Experts of a small language model.
Size: 13 layers, width 224, 29.5M parameters.
Experts: 64 SwiGLU neurons an expert, 3 picks a token, a softmax router, a shared expert of 128 neurons.
Below are experts of layer 9 (counted from 0) of a mixture-of-experts language model. Rows are named router (the router's row for the expert) and show model dimensions 0-223. Each number is 128 + 24 x the weight over its row's rms, rounded and kept within 0 to 255.
Before each expert's rows: "comes before" lists some tokens at least twice as common just after its tokens as in all text; "comes after" lists some tokens at least twice as common just before its tokens as in all text. This comes from a sample of Wikipedia text that the model never trained on. Tokens count by the router's weight.

# expert 28
comes before: " is", " was", " |", " of", " as", " are"
comes after: " the", ",", " The", " a", "The", " this"
router [ 88 120 127 141 132 135 152 156 158 111 109  99 126 126 128 127 116 134 117 116 108 127 156 127 110 127  50 131 130 103 157 123 108 105 121 115 125 145 125 107 137 121 106 138 129 146 120 135 113 100  75 110 115 126 123 146 143 114  76 127  87 196 108 127 119 137 103 163 159 108 168 133 120 109 125 126 145 100 152 137 136 118 132  99 108 135 128 138 148 117 110  91 130 106 121 137 147  99 148 112 138 125 109 111 123 161 158  88  92 144 161 134 161 131 155 124 124 135 138 184 135  60 142 131 163 125  62 114 151 144 154 182 137 110 178 107 139 156  73  97 154 123 141 157 138 110 157 170  94 125  93 114 119 111 102  92 131 100  72 123 135 158 135 112 132 121 119 150 132 128 157 134 141 116 121 151 118  88 112 137 140  91 128 149  59 154 153 135 134 110 132 138 135  89 104 163 128 154 146 159  97 170 178 130 125 138 115 130 123 122  84 133 109 137 156 156 117 149 100 142 125 158 106  89]

# expert 38
comes before: "-", "==", "|", "=", "===", "The"
comes after: "\n", ")", "==", "===", "}", " ==="
router [108 116 138 137 137 118 166 145 138 116 135 109 137 106 142 110 128 167 123  96 102 121 153  94 114 117  66 138  90  81 131 130 121 109 113 137 117 159 128 137 149 126 105 172 104 155 111 100  89  93 123 117 103 145 127 157 144 130  93  90  97 130  87 115 107 179 115 129 144 113 137 118 104 145 118 143 135 102 138  97 121 118 158  94 107 150 178 148 138 143 105 112  89 106 114 122 128  88 164  95  98 113 102  91 132 171 134 111 117 126 124 133 137 106 132 114  80 121 166 147 127 124 145 115 150 127 100 121 159 153 166 158 133  62 136  73 142 139  76 102 134 117 131 166 123 123 179 125 118 117  66 138 124 105 127  96 179 103 107 160 145 121 140 109 117 125 115 144 144 103 129 116 155 122 116 139 123 106 119 112 122  90 152 172 127 141 149 167 135 110 128 179 114 104 130 140 134 146 172 140 126 145 169  97 122 145 129 137 101 108  97 140 103 143 183 148 151 141  88 153 111 140 101  94]

# expert 26
comes before: " ", " \"", " A", " $", " USA", "---|---|---|---|"
comes after: "\n", ")", "4", "5", "%", "6"
router [118 119 130 161 117 125 139 157 165 106 138 100 119 135 156 118 102 169 123  90  87 134 170 130 129 120  71 138  92 128 142 111  91 113 104 119 138 150 127 107 130 112 100 170 129 172 126 124  98 114 107  89 123 147 105 139 152 107  76 130 100 122  84  91 100 159  94 118 194 125 125 144 111 105 128 188 135 109 145 126 135  89 169  97 116 121 148 152 129 121  90 128 102 126  92  79 146 100 143 113  93 109 107  94 142 143 125 106 115 156 143 174 188 106 157 101 112 129 144 158 140 132 162  87 139 152 121  74 143 139 135 152 126 105 139 103 136 162 102 127 129 111 115 177 130 116 159 137 122 115  99 118 112 118 119 120 141  96  93 153 142 144 139 129 104 108 121 148 120 114 153 112 155 114 118 101 103 111 116  97 145 123 134 132  77 170 153 135 121 114 105 160 131  93 174 142 132 123 160 124 118 112 163 115 119 132 148 136  83 113 130 156  88 124 140 137 133 124 112 131  93 144 106  72]

# expert 2
comes before: " ", "\n", " —", " +", " −", " –"
comes after: "0", ")", "4", "3", " —", "5"
router [134 124 134 177 116 133 177 172 181 115 121 121 115 136 164 106 126 170 123  98 108 117 141 111 101 129  81 138 127 107 128 131 120 108  97 128 123 147 115 108 162 160 130 180 137 148 110 126  66 120 113 108 112 143  99 148 134 117  96 145 100 137  90 105  96 183  89 117 173 124 138 144 100 120 141 176 151 105 128 127 109  94 126  91  79 156 136 175 144 131  90  91  90 117  91 125 147 122 156 110 114 106 111  89 131 140 146 104 112 145 128 154 150 125 129  76 134 117 152 165 152 110 156  82 136 150 113  83 125 160 132 150 139 101 156  93 121 127 118 105 149 109 119 172 145 110 167 132 102 105  91 119 126 109  86 105 140 134 119 137 116 154 155 132 117 112 131 128 102 142 155 102 120 109 132 100 101 119 111 122 123 129 173 158 102 160 145 138 129  91 113 159  98  92 145 135 147 156 162 162  96 160 171 137 132 137 122 109  90  98 123 130 110 130 141 151 144 151 119 143 110 149 125 102]

# expert 19
comes before: "1", "2", "3", "4", "5", "6"
comes after: " |", "|", ",", " the", ";", ":"
router [139 108 120 144 115 115 148 172 138 126 112  90 139 158 167 128  99 154 129  91 102 105 155 108 119 154  65 134 114 115 148 128 109 115 106 127 113 156 146 115 150 139 127 153 111 151  75 110  76  89 112 134 112 131 105 153 139 135 104 103  79 166 101 121 101 159 116 150 142  65 135 149 126 105 124 157 145 102 133 109 146  84 149 111  85 146 165 176 145 112  92 107 114 131 106  94 158 120 163  95 102  92 119  91 125 163 151  96  94 135 143 120 141 113 164 128 109 125 134 144 129 112 159 132 162 142 103 116 127 142 135 159 137  90 131 118 138 133  96 113 156 114 129 133 162 128 148 141 111  92 107 117  93  87 103 123 129 122  97 149 164 146 129  57  95 106 138 121 121 121 168 110 148 131 144 115 112  87 100 101 121 125 128 171 126 151 160 149 120 119 108 176 130 114 161 175 152 166 152 154  83 129 138 136 138 143 134 125 103 109 107 148 112 135 152 164 138 135 111 139 113 152  92 122]

# expert 4
comes before: "\n", "-", "|", "The", " The", "In"
comes after: " =", ".", ")", "==", " |", " =="
router [115 135 137 158 111 124 136 185 145 105 127 108 117 126 147 146 111 146 148 122 122 113 138 117 120 152  83 119 115 117 160 140 104 101 109 124 112 146 124 134 125 134 117 181 118 134  80 108 118 112  94 107 127 152 115 176 141 130  86 115  86 146 106 129  84 171  93 143 136 121 143 169 104 121 136 142 138 109 123 125 128 108 130  80  81 119 146 177 171 107 144 103 101  73 111 148 137 140 161  94 115  76 114  87 132 148 164 119  97 140 158 134 176  96 143 102 122 128 141 149 164  93 131 118 168 104 107 119 128 164 176 155 114  86 154 100 141 115  97 107 133 117 125 157 137 135 165 150 105  92  94 102 109  98  99 107 185 114 131 132 155 159 141 114 133 130 111 118 117 132 140 107 124 108 106 132 116  81 137 110 155 106 144 160 109 159 148 151 130 120 117 140 111  99 100 143 130 140 166 142  89 148 169 110 124 157 136 117  98 119  84 128 104 119 162 146 126 156  83 162 111 136 102 107]

# expert 34
comes before: " the", " a", " to", " his", " that", " in"
comes after: ",", " and", " he", " He", " but", " she"
router [ 89 124 137 160 104 103 161 164 148  91 112 112 173 170 148 104  95 156 125 127 119 117 149 119  98 157 111 128  91 116 174  96 101 122  91  98 109 129 137  97 175 149 135 140 134 196 133 119 123 114 124  98  89 151 113 141 131 161 115 107  97 157 117 122 110 119  95 140 149  99 139 140 133 112 158 138 147  95 145  89 160 103 145 112 137 122 117 165 125 106  97 113 123 106 146 118 124 111 158 114 118  83 132 109 119 116 123 116  96 130 130 152 102 100 133 118 133  95 159 169 125 107 155 111 132 152  97 111 121 148 121 146 165  90 146 103 159 141  92  94 148 118 128 167 173  80 144 133  95  99  95 115 134  99  86 110 118 102 109 113 138 136 150 134 112 128 134 152 100 116 165 115 116 142 114 124  89  90  96 104 116 117 142 113  88 170 164 160 107  86 124 148 135 121 144 182 139 168 124 156  76 137 169 127 166 142 129 133 114 109 100 148 128 128 150 151 141 150 110 132 109 135  85 115]

# expert 31
comes before: " ", " the", ";", " a", "H", "V"
comes after: " |", "0", ";", "3", "5", "6"
router [ 98 123 118 113 116 118 168 160 144 140 103  82 157 140 118 121 111 132 114 120 107 118 163 111  98 133  72 118 102  91 157 159 139  93 111  84 121 169 121 109 151 163 115 129 110 141 128 122 131 102 101 102 110 149 112 174 147 126  77 111  85 106 120 123 147 202 130 110 159  94 171 131 120 124 133 151 159  99 119 108 144 129 143  84 117 152 146 136 116 103 136 104 103 126  98 124 147 122 129 141  87 121 115 126 138 152 145 108 142 134 140 145 134 118 141 111 103 120 125 163 153 104 150  87 150 132 136 127 174 138 130 167 144 119 151  98 158 113 108 131 132 124 129 156 141 122 170 147 115 128 119  90 114 102 100 100 112  96  85 145 128 153 128 131 113  98 130 153 106  92 167  81 163 100 124 118  80 102 114 126  87 119 142 168 101 125 181 131 123 100 101 149 121 106 144 132 172 154 144 141  99 146 158  96 138 154 129 130  98  76 129 103 137 148 165 111 151 164  83 149 114 172 118 119]

# expert 12
comes before: "1", "0", "2", "9", "8", "6"
comes after: "0", "9", "1", "2", "8", "–"
router [ 91 111 142 155 128 119 154 161 165 107 107 115 149 135 149 120 112 137 123  95 110 128 128 100 122 133  84 130 117  86 137 131 133  89  98 103 114 153 129 132 140 120 113 170  95 147 107 107  79 103 108 139 103 131 107 149 145 118 109 100  98 129 109 125 100 158  92 168 148 105 157 126 116 112 121 166 127  92 155 115 158 105 120 108  91 111 145 176 161 128 106  95  93 109 106 110 153 110 158 116 104  97 107  69 126 144 154 103 114 137 138 130 153 113 136 124  88 117 154 158 135 111 136 117 133 131  81 121 139 150 156 176 160  81 142 123 133 146  79 108 141 108 136 147 142 122 176 132 102 105  91 128 125  92 122  83 180  90  97 123 168 146 149 121 119 123 123 122  99 125 169  86 118 113 119 148 115 111 110 104 135 105 134 152  92 146 141 143 108  88 119 199  99 108 121 183 143 146 169 147 105 137 147 146 117 141 137 148 111 123 108 140 101 142 157 147 152 153 112 157 105 144 100 119]

# expert 22
comes before: "1", "2", "3", "4", "5", "6"
comes after: " |", "|", ",", " the", ":", ";"
router [122 113 121 123 111 127 138 190 140 122 103  92 146 158 169 114  98 150 140  80 121 109 131  86 133 142  65 134 110 137 156 143 110 112 109 132 100 146 135 118 142 121 125 142 102 160  86 115  78  96  91 114 120 113 115 188 135 125 104 102  73 145 104 134 108 144  95 122 133  94 165 123 135  92 121 179 140 105 127 108 132  87 148 101 100 158 156 186 142 131  77 116 113 128 100 105 148 120 135 104 105 119 122  94 129 143 169 102 120 132 140 133 148 104 168 118  79 121 138 134 131 110 162 123 142 118 103 123 152 139 121 156 124 107 144 121 144 146 113  92 146  82 130 165 153 126 141 163  92 108 113 132 104  80 115 123 131 108  88 152 161 155 140  66  98 105 145 153 127 106 142  94 130 131 158 127 109  92  99 104 109 130 138 168 105 160 165 131 107 116 106 147 127 114 144 150 158 164 180 121  99 152 125 129 143 132 146 135 106 119 121 134 108 131 149 153 164 138 127 149 114 134  99 113]

# expert 35
comes before: " was", " a", " been", " to", " in", " is"
comes after: " it", " It", ",", " which", " was", "."
router [ 82 123 140 153 124 108 166 157 151 112 118 118 174 148 142 123 101 133 142 119 129 127 145 121 103 145  74 114 129 102 120 106 122  93  85 100 118 154 122 122 149 148 121 157 130 148  82  88 113 111 106  93  90 124 121 144 149 110 100 143  87 179 115 100 128 147  95 168 141 110 166 148 128 109 141 147 124  95 128 111 132  80 151 118 106 151 133 141 174 126 125  99 100 107 129 136 157 117 137 122 111 113  94 109 110 147 110 114 122 149 153 134 125 118 136 101 125 119 124 146 121 111 155 109 136 153  99 117 130 149 170 139 158 105 134  95 156 135  85 102 119 113 134 151 162  86 141 147 108 124 103 103 133  89 118 105 160 133  96 158 127 144 138  91  95  96 108 139  75  78 150 104 136 130 126 117  84 121 113 112 133  82 138 152  70 152 148 158 142 114 111 153 117 118 135 165 136 140 194 148  97 122 184 127 150 149 142 163 108 111  94 142  98 152 157 156 149 139  81 138  88 147 112 123]

# expert 20
comes before: "0", "9", "8", "7", "6", "1"
comes after: "1", "2", "9", "0", "8", "3"
router [ 98 125 133 164 108 127 172 142 150 104 104 104 135 116 141 124 120 120 130 107 100 110 132 117 107 139  94 138 132  96 139 136 131 109 120 105 128 150 149 138 164 127 103 166 112 153 120 112  71  87  98 111 104 151 106 149 149 147  88  95  79 133 106 115 109 169  93 163 134  85 170 147 105 133 122 154 159  84 149 132 126 105 112 109  80 126 144 162 148  95 107  97  75 117 110 131 155 102 163 109 100 105  87  86 133 144 135 111 111 139 133 120 161 127 128 131  86 114 160 152 142  94 178 113 134 143  87 111 119 145 159 160 154  86 163 116 117 143  93 125 151 115 153 167 128 122 155 134  90 110  95 100 126  88 118  78 156  99 113 120 163 145 159 118 111 128 124 125 117 130 157  95 118 111 136 146 124 106 108 103 122 101 139 147  93 160 166 145 116 113 104 174 107  99 117 153 146 155 181 151 112 144 139 133 124 137 122 138 115 109  97 137  95 139 163 142 151 146 114 143 102 151 104 100]

# expert 9
comes before: "1", "2", "3", "0", "5", "4"
comes after: "0", "6", "3", "5", "1", "2"
router [127 122 173 133 111 125 154 182 142 136 123  74 135 124 134 125 109 152 113 109 101 118 144 140 117 131  70 142 128 102 147 121 134 123 124 129 125 137 139 114 164 128  95 149 100 151 123 126  98 108 118 147 124 130 117 164 123 152 100 101  96 144 117 126 103 178 106 127 127  79 137 133  81 137 142 171 140  91 160 118 129 107 132  95  76 141 149 172 134 141  77 110  97 103  99 124 155 113 129 134 101 135 108  97 127 148 137  86 122 155 132 154 140  78 120  97  86 116 132 182 138  91 152  88 136 126 116 126 167 152 136 121 107 100 164  85 142 127 104  69 155 107 135 139 143 129 159 126 134 141  93 122 121  85 137  88 139 125 123 120 173 139 141 142 100 126 158 136 110 113 122 144 167 121 110 114 116  89 120 127  97 110 160 147  96 148 126 158 115  94 102 145 126 108 128 129 173 133 159 142  94 135 150 103 159 123 127 140  92 117 125 124 117 168 145 125 209 153  98 166 114 151 128 106]